config.toml
d_shared_expert = 0
routed_scale = 1.0
balance_loss = 0.0159
router_z_loss = 0.001
router_bias = true
lr_router = 0.000524
tie_word_embeddings = false
optimizer = "adamw"
max_seq_len = 1024
train_tokens = 489700000
Below are experts of layer 3 (counted from 0) of a mixture-of-experts language model. Rows are named router (the router's row for the expert), gate (a neuron's input weights, with its number), up (a neuron's input weights, with its number), down (a neuron's output weights, with its number) and show model dimensions 160-239. Each number is 200 + 30 x the weight over its row's rms, rounded and kept within 0 to 999.
After each expert's rows: "gets" lists some tokens that make up at least twice as much of what it gets as of all text. This comes from a sample of Wikipedia text that the model never trained on. Tokens count by the router's weight.

# expert 8
router,235,163,173,189,243,221,230,173,238,203,171,166,243,238,231,212,172,241,169,183,197,254,177,182,199,208,186,178,200,222,206,167,217,218,169,209,194,183,164,106,222,188,208,187,98,177,200,184,212,242,204,197,174,216,248,175,171,179,209,179,134,219,220,170,180,197,217,205,165,172,203,199,180,200,257,159,242,233,173,203
gate0,191,183,227,208,239,231,229,138,219,194,188,197,219,215,215,194,143,205,196,259,214,235,209,195,218,181,226,226,224,231,251,220,180,174,211,205,184,217,154,202,194,223,248,228,184,143,182,190,192,172,191,153,227,189,140,201,160,195,160,220,130,214,257,220,194,206,156,244,183,178,192,165,224,227,234,192,236,226,262,197
up0,160,202,162,232,189,193,244,204,222,187,199,191,217,228,209,164,186,199,278,221,201,226,208,224,179,183,211,219,220,182,185,262,188,188,217,222,195,211,185,169,184,161,189,296,196,158,180,181,203,221,174,191,184,211,226,227,180,190,223,214,155,208,202,225,177,198,252,232,218,205,165,196,192,218,171,176,172,229,205,157
down0,169,214,169,211,180,122,207,207,190,212,217,231,204,273,259,151,178,170,174,187,184,182,181,185,176,199,212,168,162,155,173,141,204,218,185,224,194,263,229,161,197,202,225,223,221,207,204,191,220,187,185,213,200,166,222,211,194,243,210,197,200,186,140,204,192,205,204,249,197,217,200,150,183,165,172,204,206,238,151,236
gate1,144,135,203,181,190,190,222,223,224,143,156,259,231,264,189,214,214,231,190,234,233,234,215,221,192,227,171,234,257,244,166,240,213,161,221,200,179,170,180,189,207,186,138,202,167,197,214,203,162,166,218,159,175,208,157,183,248,209,180,240,213,116,176,232,175,219,164,188,132,209,239,171,207,213,176,220,200,180,217,189
up1,185,208,181,204,174,205,240,223,214,129,153,234,180,218,182,225,225,212,213,205,224,203,209,201,184,227,198,226,269,169,182,211,206,210,205,172,179,151,192,173,209,199,173,196,178,207,198,239,200,185,263,198,235,236,167,181,239,213,218,175,224,195,156,247,211,184,190,190,167,212,190,144,219,173,196,191,206,199,218,158
down1,226,217,175,234,182,316,201,217,227,203,216,205,205,190,200,196,174,216,219,217,204,203,140,190,214,201,141,169,203,194,228,263,190,212,223,203,152,147,175,231,198,144,219,134,156,196,169,226,241,227,225,220,203,203,224,161,206,202,145,183,243,213,189,176,230,195,153,199,155,246,203,183,238,249,218,206,163,164,208,145
gets: " |", ",", ":", " of", ")", " in"

# expert 7
router,231,120,220,225,220,220,223,164,205,209,194,206,202,239,201,196,150,223,148,203,208,225,158,197,236,227,167,208,187,194,247,202,214,169,135,244,217,170,194,178,219,247,246,151,197,225,217,195,224,213,266,186,166,181,204,180,192,220,184,202,175,187,252,194,218,190,190,236,193,193,188,198,209,233,198,176,187,159,237,225
gate0,185,189,153,218,214,190,177,203,188,196,199,158,236,196,230,240,187,250,135,202,240,181,165,151,157,243,185,210,238,222,224,156,242,184,177,201,183,190,184,244,215,231,243,223,172,204,196,210,232,212,190,196,169,215,213,217,89,190,217,201,141,217,205,157,170,171,124,235,245,208,208,161,235,221,242,141,232,189,201,184
up0,185,143,186,212,202,195,147,179,173,174,193,197,189,161,209,217,190,194,131,166,161,167,169,164,185,158,279,188,219,227,202,154,171,208,175,202,176,222,203,210,225,212,256,241,178,207,180,200,189,197,193,219,175,243,207,229,172,165,222,221,185,207,196,199,143,191,168,264,229,209,215,154,222,209,255,170,182,208,183,201
down0,195,196,190,192,194,182,237,205,182,219,197,152,166,149,171,228,235,219,225,166,214,150,234,252,235,165,215,187,249,216,170,200,153,248,242,162,138,218,180,201,198,195,216,229,171,193,246,238,182,121,208,216,174,246,223,231,208,196,165,201,190,145,218,187,175,205,199,193,203,240,189,250,182,206,214,230,162,180,195,199
gate1,193,212,218,210,215,176,154,215,147,197,247,153,186,202,204,271,193,176,224,203,161,196,209,243,214,206,193,213,194,263,208,229,209,202,195,201,200,188,206,187,213,160,229,238,222,208,198,150,183,167,222,208,222,231,197,283,172,229,216,185,173,208,160,161,225,146,224,208,185,188,213,183,196,199,207,191,189,210,180,176
up1,240,189,179,210,185,212,248,221,196,213,176,283,197,171,207,181,169,253,191,170,222,215,186,209,175,173,237,185,220,212,160,190,170,227,246,198,191,216,215,185,205,224,212,225,174,145,155,174,215,192,217,216,219,211,220,205,229,233,171,208,164,196,193,195,180,259,182,210,250,201,212,171,161,185,192,213,190,189,260,239
down1,191,213,185,166,214,229,227,227,212,216,218,193,198,198,195,134,231,214,225,215,240,209,202,195,162,241,222,181,173,151,160,154,202,217,219,188,260,220,139,216,199,196,193,213,160,152,98,213,215,158,172,164,186,206,217,202,199,194,173,186,134,180,216,216,219,164,234,230,187,180,167,209,118,162,194,218,160,210,190,241
gets: "\n", "ud", "ation", ".\"", " career", " D"

# expert 3
router,247,193,217,211,207,265,201,209,184,213,171,207,179,214,218,194,158,217,214,216,194,256,164,195,240,171,218,175,250,233,162,178,246,189,206,211,202,154,193,214,210,206,209,107,149,205,244,196,216,212,269,229,183,151,247,191,208,215,216,182,168,211,213,231,221,189,208,246,211,176,194,189,226,209,264,162,235,132,243,176
gate0,295,216,236,197,167,214,269,240,185,143,237,227,173,169,227,149,221,205,156,200,208,202,180,216,215,244,277,131,203,163,192,250,205,283,192,215,239,202,226,197,152,201,240,195,186,198,213,190,213,188,249,197,201,183,259,193,201,219,199,207,227,245,172,145,200,207,239,217,233,170,237,122,175,229,228,166,190,217,216,137
up0,119,208,231,187,291,226,171,172,205,202,197,208,230,222,181,236,244,188,193,232,207,200,205,186,158,166,202,227,222,258,176,194,211,163,216,239,171,185,209,245,189,181,162,200,199,237,213,207,191,193,172,214,195,218,158,217,205,253,192,218,228,226,205,223,259,191,135,195,199,193,172,207,209,250,228,240,189,192,229,220
down0,209,157,212,239,193,217,167,162,187,154,183,212,176,224,176,205,213,194,203,176,204,199,193,171,185,183,206,249,252,147,183,164,204,156,197,152,209,271,170,228,238,247,213,197,154,202,251,167,162,219,242,240,260,230,180,251,154,240,211,189,195,190,206,165,167,226,153,237,241,202,238,238,235,197,203,235,239,229,217,221
gate1,208,244,220,223,211,224,162,199,260,244,147,227,199,191,184,230,194,184,201,211,172,214,232,241,170,193,235,243,205,224,171,202,208,159,225,194,168,184,222,219,179,223,225,176,213,238,161,229,226,166,225,269,201,214,196,233,181,183,190,170,188,166,226,196,199,184,161,176,216,121,226,182,198,207,224,184,187,200,198,162
up1,161,154,159,207,313,212,232,145,174,242,190,227,214,172,220,163,231,184,217,231,219,196,173,168,192,195,226,227,211,204,237,242,228,191,169,227,204,227,213,241,169,202,184,217,222,211,192,183,187,219,151,219,211,188,239,154,201,214,186,118,210,159,156,185,221,249,150,204,179,194,218,163,240,228,184,188,264,203,169,210
down1,229,201,186,209,194,213,181,198,194,178,188,250,217,238,315,232,158,224,224,198,160,164,167,139,221,182,201,254,247,226,223,220,216,209,234,135,230,194,176,200,191,228,217,221,146,151,166,157,205,224,160,213,153,230,241,215,176,156,195,161,155,143,189,211,212,194,205,198,162,210,186,208,241,226,232,180,187,241,249,204
gets: " was", " is", " it", "e", " which", " It"

# expert 11
router,204,205,203,216,261,242,122,196,198,225,169,200,251,212,250,241,175,196,192,178,201,205,174,181,235,228,271,129,229,233,231,132,225,182,180,235,245,175,180,193,201,207,198,165,187,222,213,243,239,211,235,224,228,148,273,145,183,197,148,251,205,222,213,179,215,188,156,198,212,130,170,207,180,144,210,189,232,247,223,189
gate0,209,201,205,239,167,165,159,185,105,238,188,195,220,181,262,169,195,192,215,188,184,151,241,196,262,202,235,197,193,184,215,144,216,221,199,236,238,174,169,220,183,210,176,194,232,214,192,184,236,219,152,163,186,185,189,239,189,208,155,191,187,237,213,115,237,171,186,175,237,163,224,199,242,216,199,213,159,212,135,236
up0,191,159,228,268,145,171,239,228,176,181,220,188,208,211,206,203,262,211,216,193,217,180,192,181,191,184,220,217,205,194,183,197,193,186,189,197,206,154,189,199,201,127,187,215,176,172,210,249,176,206,222,168,182,241,223,313,166,254,190,191,245,155,186,153,218,180,196,233,206,170,195,275,162,230,161,213,231,193,198,231
down0,222,134,203,184,224,226,227,213,258,190,239,221,162,177,217,210,214,241,162,217,193,184,159,208,123,177,192,186,201,173,204,220,193,240,230,239,213,178,219,189,202,146,212,185,169,209,227,213,205,227,210,187,140,194,237,229,195,155,185,261,213,211,201,192,222,221,207,196,228,206,116,212,197,174,204,164,205,202,217,208
gate1,193,177,207,226,218,182,171,205,226,219,210,167,246,187,173,221,195,215,214,252,250,228,149,205,196,168,169,207,217,257,216,176,147,155,200,234,215,240,148,195,252,174,227,167,240,219,153,252,163,256,207,199,184,135,206,192,246,206,179,211,246,190,186,164,166,176,207,178,196,193,206,222,240,223,188,172,157,255,192,216
up1,187,262,192,223,265,217,260,238,218,198,211,204,207,151,212,122,153,218,208,199,209,181,192,165,166,185,217,241,198,194,178,234,231,223,204,225,167,180,224,179,163,190,212,228,123,201,180,173,227,173,211,211,189,256,188,168,209,153,201,175,190,173,225,227,222,248,139,150,233,212,221,168,198,187,162,213,186,189,235,179
down1,183,188,158,194,218,176,192,262,175,172,226,201,237,209,202,225,198,210,212,146,262,218,192,196,212,221,201,154,177,181,244,196,191,158,171,217,204,216,182,166,231,231,249,189,184,208,145,198,134,237,209,239,183,180,209,209,258,187,206,222,208,165,227,220,144,202,168,154,217,170,182,205,153,184,223,199,169,196,190,185
gets: "ed", "ing", " of", " to", " with", " by"

# expert 0
router,231,158,211,196,218,232,112,170,219,233,220,152,220,232,207,238,167,229,199,193,203,210,168,157,258,187,186,163,201,209,204,187,202,184,192,225,244,184,189,154,158,235,245,169,194,209,215,238,215,133,230,186,183,163,218,196,160,256,238,190,191,247,232,165,183,177,219,167,218,174,226,215,199,205,204,153,205,176,211,215
gate0,200,140,180,217,147,185,205,190,161,222,234,206,150,170,225,259,185,175,203,201,181,206,212,192,221,261,242,256,223,231,213,206,169,182,203,214,196,179,183,179,202,228,148,191,192,213,231,194,240,206,208,158,216,227,178,206,185,228,196,180,176,163,228,203,177,177,210,185,245,172,149,215,147,228,203,135,127,207,217,273
up0,184,172,194,237,277,193,203,182,181,205,163,182,209,227,172,188,241,208,195,210,173,210,155,150,224,177,194,159,206,145,248,163,198,173,233,213,192,174,130,225,207,139,220,204,176,200,202,186,248,210,215,231,137,180,214,181,229,178,197,180,207,258,207,216,207,179,180,213,204,212,186,231,219,180,164,231,164,203,182,114
down0,141,212,150,178,202,184,205,185,233,180,159,220,172,199,250,173,169,214,165,268,215,171,184,219,229,166,242,228,192,192,233,216,224,167,211,218,229,219,214,242,204,176,197,195,189,215,171,228,238,251,242,197,214,200,223,215,159,225,140,226,192,206,203,171,189,182,174,211,189,144,134,249,193,163,262,240,196,216,158,165
gate1,168,190,245,251,205,180,195,178,199,202,226,171,203,195,220,210,214,177,208,226,154,219,171,229,184,225,204,190,216,228,182,222,229,264,218,231,221,172,212,171,220,204,211,184,224,183,206,186,252,149,158,185,168,187,211,206,223,228,214,249,175,256,194,161,193,167,197,228,157,257,227,217,246,222,188,182,171,179,209,170
up1,175,176,220,215,231,212,254,172,205,220,226,194,215,176,218,157,242,152,227,218,185,203,170,220,205,185,200,191,175,187,195,208,243,241,218,241,185,202,206,192,241,186,203,241,197,181,207,189,221,165,165,166,189,240,218,211,181,188,252,197,213,264,161,183,213,208,214,189,201,221,242,192,233,187,208,200,202,201,226,190
down1,183,198,198,188,202,234,194,162,203,171,194,209,163,211,196,171,207,207,162,210,220,160,219,264,231,182,180,191,203,163,175,196,176,175,153,237,154,233,217,193,182,238,167,192,177,227,112,217,204,219,196,237,190,196,187,185,206,282,166,161,224,201,219,208,208,239,224,203,206,235,135,212,200,190,180,219,168,165,163,221
gets: " (", " \"", "==", "===", "-", " L"

# expert 10
router,222,188,211,222,242,221,214,149,197,211,195,160,246,236,230,214,199,211,167,186,146,212,158,181,205,225,234,163,197,194,188,142,250,173,156,191,228,199,224,161,175,278,247,213,173,165,238,240,248,193,200,230,168,212,257,213,166,219,224,171,146,228,213,208,234,152,199,170,205,178,173,205,176,202,210,184,186,170,243,183
gate0,176,228,170,187,213,248,180,179,187,191,179,203,266,208,198,180,236,119,199,168,198,171,229,187,183,181,193,166,258,169,165,228,213,192,217,228,177,157,258,140,197,221,187,156,175,178,255,183,182,190,214,224,254,213,171,194,182,179,163,157,245,184,213,201,216,206,165,190,198,247,184,205,229,188,166,194,223,214,256,193
up0,210,252,193,204,135,248,223,194,198,227,185,205,219,163,203,139,228,204,201,202,193,222,190,198,204,161,196,171,233,158,192,250,153,275,152,183,243,190,203,193,153,230,189,231,235,189,149,168,173,196,199,178,217,208,220,230,238,181,180,231,231,226,226,190,203,187,189,154,255,219,217,213,214,179,191,211,201,181,200,178
down0,219,215,164,230,185,182,227,178,249,189,244,202,183,250,242,237,196,237,211,175,137,232,152,226,243,216,190,233,203,239,274,198,182,245,223,211,213,193,181,241,193,172,204,176,197,157,147,134,227,198,243,181,229,190,190,198,190,152,162,212,195,176,132,216,207,179,251,190,198,195,150,204,203,180,194,245,168,153,200,224
gate1,228,190,214,207,205,210,157,212,291,203,185,222,219,187,217,167,216,153,249,174,193,171,198,177,189,161,166,248,172,200,179,236,144,220,197,219,189,150,170,219,220,194,199,175,252,230,241,165,204,139,199,153,173,168,193,212,221,208,203,180,164,219,215,214,182,181,174,241,185,225,230,221,212,194,193,189,223,207,188,227
up1,199,129,218,184,151,223,165,166,197,249,239,176,209,216,197,215,187,147,198,157,201,234,180,186,203,215,245,142,186,216,176,209,182,210,151,287,149,251,173,164,183,222,191,192,180,239,198,217,195,170,157,260,172,209,193,200,238,205,216,199,180,198,229,199,205,189,188,178,182,193,223,201,189,161,226,175,251,220,228,198
down1,268,227,205,183,163,205,191,233,151,215,164,187,211,172,196,221,248,206,184,235,199,228,253,144,192,205,228,251,265,195,165,202,190,177,208,156,228,227,232,265,197,201,205,161,245,214,201,252,144,204,206,159,241,153,157,227,254,165,205,225,208,205,206,174,213,228,221,254,195,191,206,222,210,223,215,219,181,164,192,220
gets: "i", "a", "am", "u", "im", "o"

# expert 2
router,242,164,204,219,185,210,207,183,171,236,169,144,229,238,202,221,143,207,141,191,211,231,158,164,193,215,197,165,209,246,251,195,240,207,158,198,222,158,198,169,200,211,246,200,137,198,192,235,198,167,245,201,169,191,242,205,170,238,195,190,153,222,201,170,258,188,156,238,192,188,209,208,242,203,228,163,202,228,217,232
gate0,204,230,221,232,212,171,218,196,193,220,189,245,207,182,183,173,180,183,195,215,176,252,158,203,194,256,167,211,238,217,208,197,203,223,179,191,198,139,210,173,270,196,196,190,222,204,147,159,200,170,219,214,208,223,203,199,153,183,149,214,158,249,193,214,234,181,184,219,194,207,191,192,198,201,199,187,170,291,277,243
up0,172,229,146,159,223,179,226,191,189,185,194,211,229,214,211,163,247,205,184,255,144,229,173,199,192,214,193,261,239,239,235,219,192,177,205,213,187,184,213,220,208,162,173,170,282,233,136,205,169,168,194,248,174,215,223,206,186,186,173,222,210,201,203,162,285,195,205,224,160,212,211,204,213,192,217,199,185,264,212,232
down0,184,161,209,216,175,183,190,203,166,223,182,186,255,250,188,239,192,212,178,213,230,188,229,153,150,202,234,220,235,183,242,169,200,243,210,222,151,211,194,216,176,241,234,184,177,169,215,188,241,198,135,212,210,179,250,191,222,223,205,211,178,163,189,214,196,168,162,202,177,241,172,141,206,215,188,245,189,172,193,156
gate1,221,205,198,155,212,182,207,155,227,212,140,213,181,166,239,172,154,185,183,179,224,191,128,191,173,239,158,170,237,229,185,231,214,134,209,207,209,222,181,209,207,203,202,234,230,157,156,164,181,196,175,251,186,197,200,218,259,178,236,177,203,220,193,251,184,226,217,162,206,121,141,228,160,255,221,142,186,204,169,202
up1,227,179,240,128,214,250,221,136,226,166,131,213,169,155,242,178,129,234,167,199,196,169,166,194,218,190,174,195,211,235,217,180,244,222,209,190,221,153,194,196,239,180,206,196,178,172,180,200,226,221,193,159,128,198,238,224,200,150,216,205,182,176,163,238,262,233,185,217,137,183,177,212,192,236,206,176,230,198,190,202
down1,205,159,211,151,197,252,154,188,168,186,245,253,210,197,215,179,217,210,227,220,217,199,184,246,203,152,180,195,250,206,163,170,219,216,235,213,174,196,171,171,201,167,201,199,169,231,203,150,208,192,205,228,168,110,191,150,180,246,206,215,210,216,216,217,206,244,226,197,178,169,225,158,208,218,240,161,176,181,178,161
gets: " the", "|", " to", "ia", " B", " States"

# expert 9
router,233,216,213,242,205,233,204,158,152,275,184,204,205,251,233,243,173,224,184,130,199,260,203,183,234,216,233,201,236,244,216,154,251,210,201,216,214,197,195,189,172,229,211,221,180,182,230,198,246,122,199,195,163,184,199,201,171,216,186,235,223,214,238,151,208,202,127,275,184,203,165,147,175,176,219,172,227,203,221,208
gate0,257,211,123,168,209,206,199,217,169,204,168,256,136,217,200,184,186,175,133,136,172,226,246,221,185,200,212,224,187,237,252,215,218,247,189,240,209,232,208,221,168,261,245,183,183,168,261,211,214,170,233,202,187,217,226,183,193,221,146,237,177,212,186,208,229,173,174,211,168,236,251,202,243,167,270,216,233,212,158,190
up0,242,223,111,148,216,187,233,215,202,185,183,214,157,167,193,176,201,209,191,137,177,200,222,199,187,200,190,212,184,186,228,194,194,227,229,258,175,287,237,236,164,244,208,147,181,206,229,180,192,181,227,228,189,234,206,227,171,175,129,191,165,185,171,226,220,188,163,143,173,223,232,209,268,150,254,245,241,229,151,183
down0,151,223,193,161,246,215,217,187,208,195,186,225,220,165,124,212,204,212,202,177,231,193,242,209,179,177,196,175,180,211,223,253,159,172,211,174,234,212,202,186,186,258,165,233,187,175,255,199,196,208,232,218,181,227,250,210,215,178,205,256,250,107,179,238,195,178,200,163,157,230,132,189,187,189,168,250,179,182,203,191
gate1,187,246,213,186,202,199,192,184,194,195,210,197,234,226,186,201,147,196,170,221,183,190,234,178,172,192,220,206,203,277,206,204,199,171,207,165,208,186,168,155,231,147,177,217,245,204,178,253,199,190,207,165,186,209,159,251,240,158,197,169,175,219,168,165,208,203,151,166,237,182,186,163,232,156,203,230,189,143,223,283
up1,206,222,186,159,206,204,208,191,174,155,172,167,213,197,210,142,152,196,214,177,191,208,173,216,175,172,177,145,207,208,227,198,213,115,229,178,190,232,206,187,179,158,146,200,235,245,178,221,186,163,166,193,212,214,164,230,234,203,247,175,173,178,231,185,232,158,218,158,245,194,221,164,206,196,238,209,237,185,221,282
down1,233,234,183,230,240,162,226,169,175,221,211,243,174,235,222,184,178,210,223,202,217,182,262,238,215,175,197,159,193,184,187,238,183,186,164,176,176,195,222,170,161,215,215,196,241,202,179,199,249,190,203,214,251,178,180,195,187,180,216,229,275,233,231,214,199,245,168,142,159,206,182,195,197,211,208,217,186,154,176,218
gets: " the", " The", "c", "s", "The", " and"

# expert 4
router,223,199,209,239,173,248,169,206,137,220,184,189,197,201,197,231,144,193,160,217,181,208,171,186,193,247,169,191,257,179,256,192,271,170,160,171,236,195,192,184,179,213,237,153,161,150,270,203,228,214,201,198,235,183,196,216,187,172,192,203,212,195,225,200,203,197,198,197,177,200,203,204,262,204,213,177,164,208,210,180
gate0,189,165,197,185,269,138,170,184,147,207,178,140,212,183,187,188,212,207,211,219,209,210,234,179,189,182,178,189,187,213,146,188,243,165,236,179,171,241,235,190,205,159,170,193,231,228,273,162,195,212,209,225,188,221,205,178,200,251,226,163,193,214,228,161,188,208,165,193,207,165,220,206,265,214,260,212,196,215,210,201
up0,212,228,216,244,186,200,259,185,168,196,194,203,188,218,182,202,224,144,208,170,156,159,194,171,195,239,209,224,194,210,204,246,173,222,219,204,252,224,214,200,176,243,178,176,184,194,246,194,213,240,193,136,237,156,221,178,193,187,194,210,205,182,192,183,222,184,192,198,224,165,188,231,158,198,210,222,227,210,208,241
down0,187,181,208,204,176,234,171,172,268,193,181,190,195,203,214,192,173,210,243,221,182,203,231,165,235,176,203,226,172,220,214,184,185,180,203,178,178,239,167,232,203,210,210,183,194,251,276,210,228,222,185,166,268,147,141,163,241,276,235,184,197,207,234,232,182,165,151,191,138,193,233,201,209,204,242,158,259,194,220,238
gate1,235,179,271,212,242,182,198,192,191,174,144,211,184,224,198,181,208,221,181,156,156,200,162,130,200,136,218,218,218,250,227,205,211,241,150,199,171,161,219,226,230,210,185,183,239,208,232,225,213,198,214,192,240,211,199,210,177,218,172,148,203,254,221,205,211,242,184,240,116,204,237,188,239,235,167,228,180,194,170,239
up1,185,200,176,215,172,166,193,192,192,228,220,214,256,203,211,186,196,168,217,259,216,201,194,213,230,192,196,211,218,209,206,226,218,199,226,236,225,181,219,164,204,199,189,256,191,188,153,202,186,165,141,176,154,216,203,170,164,197,238,211,183,207,210,206,161,189,245,185,226,184,216,192,168,193,249,183,210,169,205,170
down1,202,217,190,215,227,197,233,189,189,161,194,216,168,191,218,186,172,220,153,254,279,216,169,234,197,222,231,179,179,191,206,160,208,235,228,195,169,211,214,147,201,199,221,147,227,191,177,195,157,230,174,153,184,216,178,168,195,128,260,173,222,180,241,171,153,177,174,202,172,252,248,215,171,153,176,208,236,160,210,214
gets: "1", " ", "2", " b", " m", " s"

# expert 6
router,157,169,192,256,169,243,182,203,179,201,218,158,174,194,214,199,191,229,165,214,210,214,178,181,221,202,180,214,273,205,199,167,244,170,196,235,273,178,181,144,188,215,211,177,172,191,173,229,210,132,205,155,166,188,226,124,172,178,210,187,233,192,222,158,241,191,171,173,184,184,255,193,154,186,246,209,203,212,177,179
gate0,192,183,199,216,216,179,136,165,217,173,253,190,219,233,229,173,177,207,196,223,231,177,102,207,229,181,209,214,203,249,237,226,201,202,189,236,212,222,171,200,179,211,229,117,198,222,240,206,176,168,224,206,209,180,251,215,198,147,166,236,193,231,236,167,181,196,224,168,175,180,216,236,187,170,232,179,229,153,215,177
up0,176,185,195,201,197,166,212,220,219,181,146,234,213,242,196,144,216,182,224,210,163,156,189,168,195,191,223,201,181,209,226,195,225,236,219,193,191,209,182,172,116,179,212,237,182,146,180,137,211,253,197,204,220,261,230,161,199,132,222,202,216,183,166,255,178,248,186,183,160,209,202,186,172,172,209,213,169,169,215,141
down0,235,181,215,183,227,159,198,166,201,222,196,178,233,206,247,263,216,206,190,167,213,196,180,172,190,197,200,155,182,191,171,164,176,180,218,187,203,239,181,213,165,236,212,177,142,247,194,173,163,179,172,247,193,242,202,215,182,117,175,111,194,200,144,199,234,166,219,185,251,166,147,173,156,194,243,167,243,189,189,200
gate1,231,202,148,160,205,240,211,262,180,189,205,207,212,195,160,200,170,160,204,196,237,207,161,149,200,173,175,196,177,225,205,166,207,204,179,162,184,173,188,179,171,231,173,185,162,178,214,214,211,229,210,176,179,211,207,220,200,209,223,167,147,186,257,187,150,221,196,240,228,222,225,245,203,246,198,213,214,183,178,224
up1,199,188,228,199,227,119,209,160,225,218,189,172,242,172,214,208,197,159,191,188,173,233,213,208,203,150,256,226,207,183,171,247,168,198,209,209,202,167,165,211,247,206,186,195,179,180,209,160,213,213,248,215,228,211,222,233,142,228,183,269,225,209,230,208,211,235,203,188,246,162,209,167,145,190,179,169,215,166,247,164
down1,189,183,258,169,226,189,193,148,194,170,221,201,242,249,172,169,155,197,190,160,246,235,204,238,169,179,215,161,219,236,171,193,191,164,225,206,209,198,211,186,246,209,229,259,291,234,206,233,238,191,198,195,198,213,219,201,183,187,188,204,177,189,186,204,152,193,204,205,152,200,209,195,219,196,177,230,261,217,212,222
gets: " ", " |", "1", "3", "0", "2"

# expert 1
router,235,161,210,238,228,229,175,189,180,191,165,224,238,254,244,179,138,186,196,209,219,206,182,201,250,199,215,197,234,196,243,226,220,190,197,157,193,187,208,159,141,213,208,184,193,150,179,211,214,197,210,197,210,214,184,178,181,215,222,204,201,199,237,140,256,201,141,212,226,162,201,151,246,217,208,168,208,129,236,200
gate0,168,232,178,211,128,146,235,144,183,192,181,212,163,205,199,210,157,185,195,196,206,226,168,154,261,232,156,209,225,167,184,192,221,184,191,246,182,218,210,215,236,215,201,178,207,184,192,133,223,176,207,246,173,250,186,246,178,237,248,148,155,214,227,197,141,205,172,159,234,167,177,195,170,193,168,233,219,203,212,136
up0,185,184,217,182,192,168,221,229,189,211,159,232,224,85,145,146,202,278,196,222,182,188,170,207,209,208,210,212,269,215,158,194,140,232,194,231,215,197,214,219,243,179,181,192,193,182,182,288,197,207,169,210,216,150,184,222,189,203,201,274,234,187,232,225,177,200,206,176,227,182,228,230,238,130,204,216,246,184,184,242
down0,213,229,190,194,168,213,210,205,205,226,211,178,154,210,181,193,176,241,218,211,217,145,185,205,225,229,175,136,220,169,169,121,205,205,184,178,213,201,235,219,195,194,195,183,179,175,202,168,266,227,201,233,157,166,217,231,223,215,199,213,240,167,177,224,206,207,226,176,165,203,222,216,156,237,202,209,195,219,158,155
gate1,208,190,235,244,218,198,151,205,160,180,215,210,216,197,209,181,185,186,158,223,150,186,195,148,194,133,221,194,202,244,215,183,185,190,196,189,222,178,245,108,218,183,215,161,223,173,288,248,155,237,243,177,225,196,182,231,204,193,267,173,182,181,226,196,177,159,203,207,125,231,218,206,268,238,206,199,214,183,217,245
up1,202,155,176,201,149,231,149,197,195,231,197,200,245,182,201,184,194,152,174,177,210,219,146,212,193,197,186,182,194,237,179,184,210,160,235,228,222,195,200,181,193,175,207,164,223,168,244,188,171,238,224,212,188,250,180,238,177,164,197,188,237,178,240,275,191,162,224,194,142,226,239,175,161,164,183,175,179,205,212,229
down1,198,234,238,177,220,223,140,201,206,192,199,199,258,233,206,162,196,151,217,198,224,176,191,184,219,181,190,170,213,151,185,197,205,168,202,221,206,192,195,187,220,172,209,167,176,231,289,227,178,211,219,188,245,178,204,212,222,210,215,270,191,200,200,202,199,232,196,186,170,174,216,217,224,194,202,219,150,223,200,235
gets: ".", "9", "0", ",", "8", "7"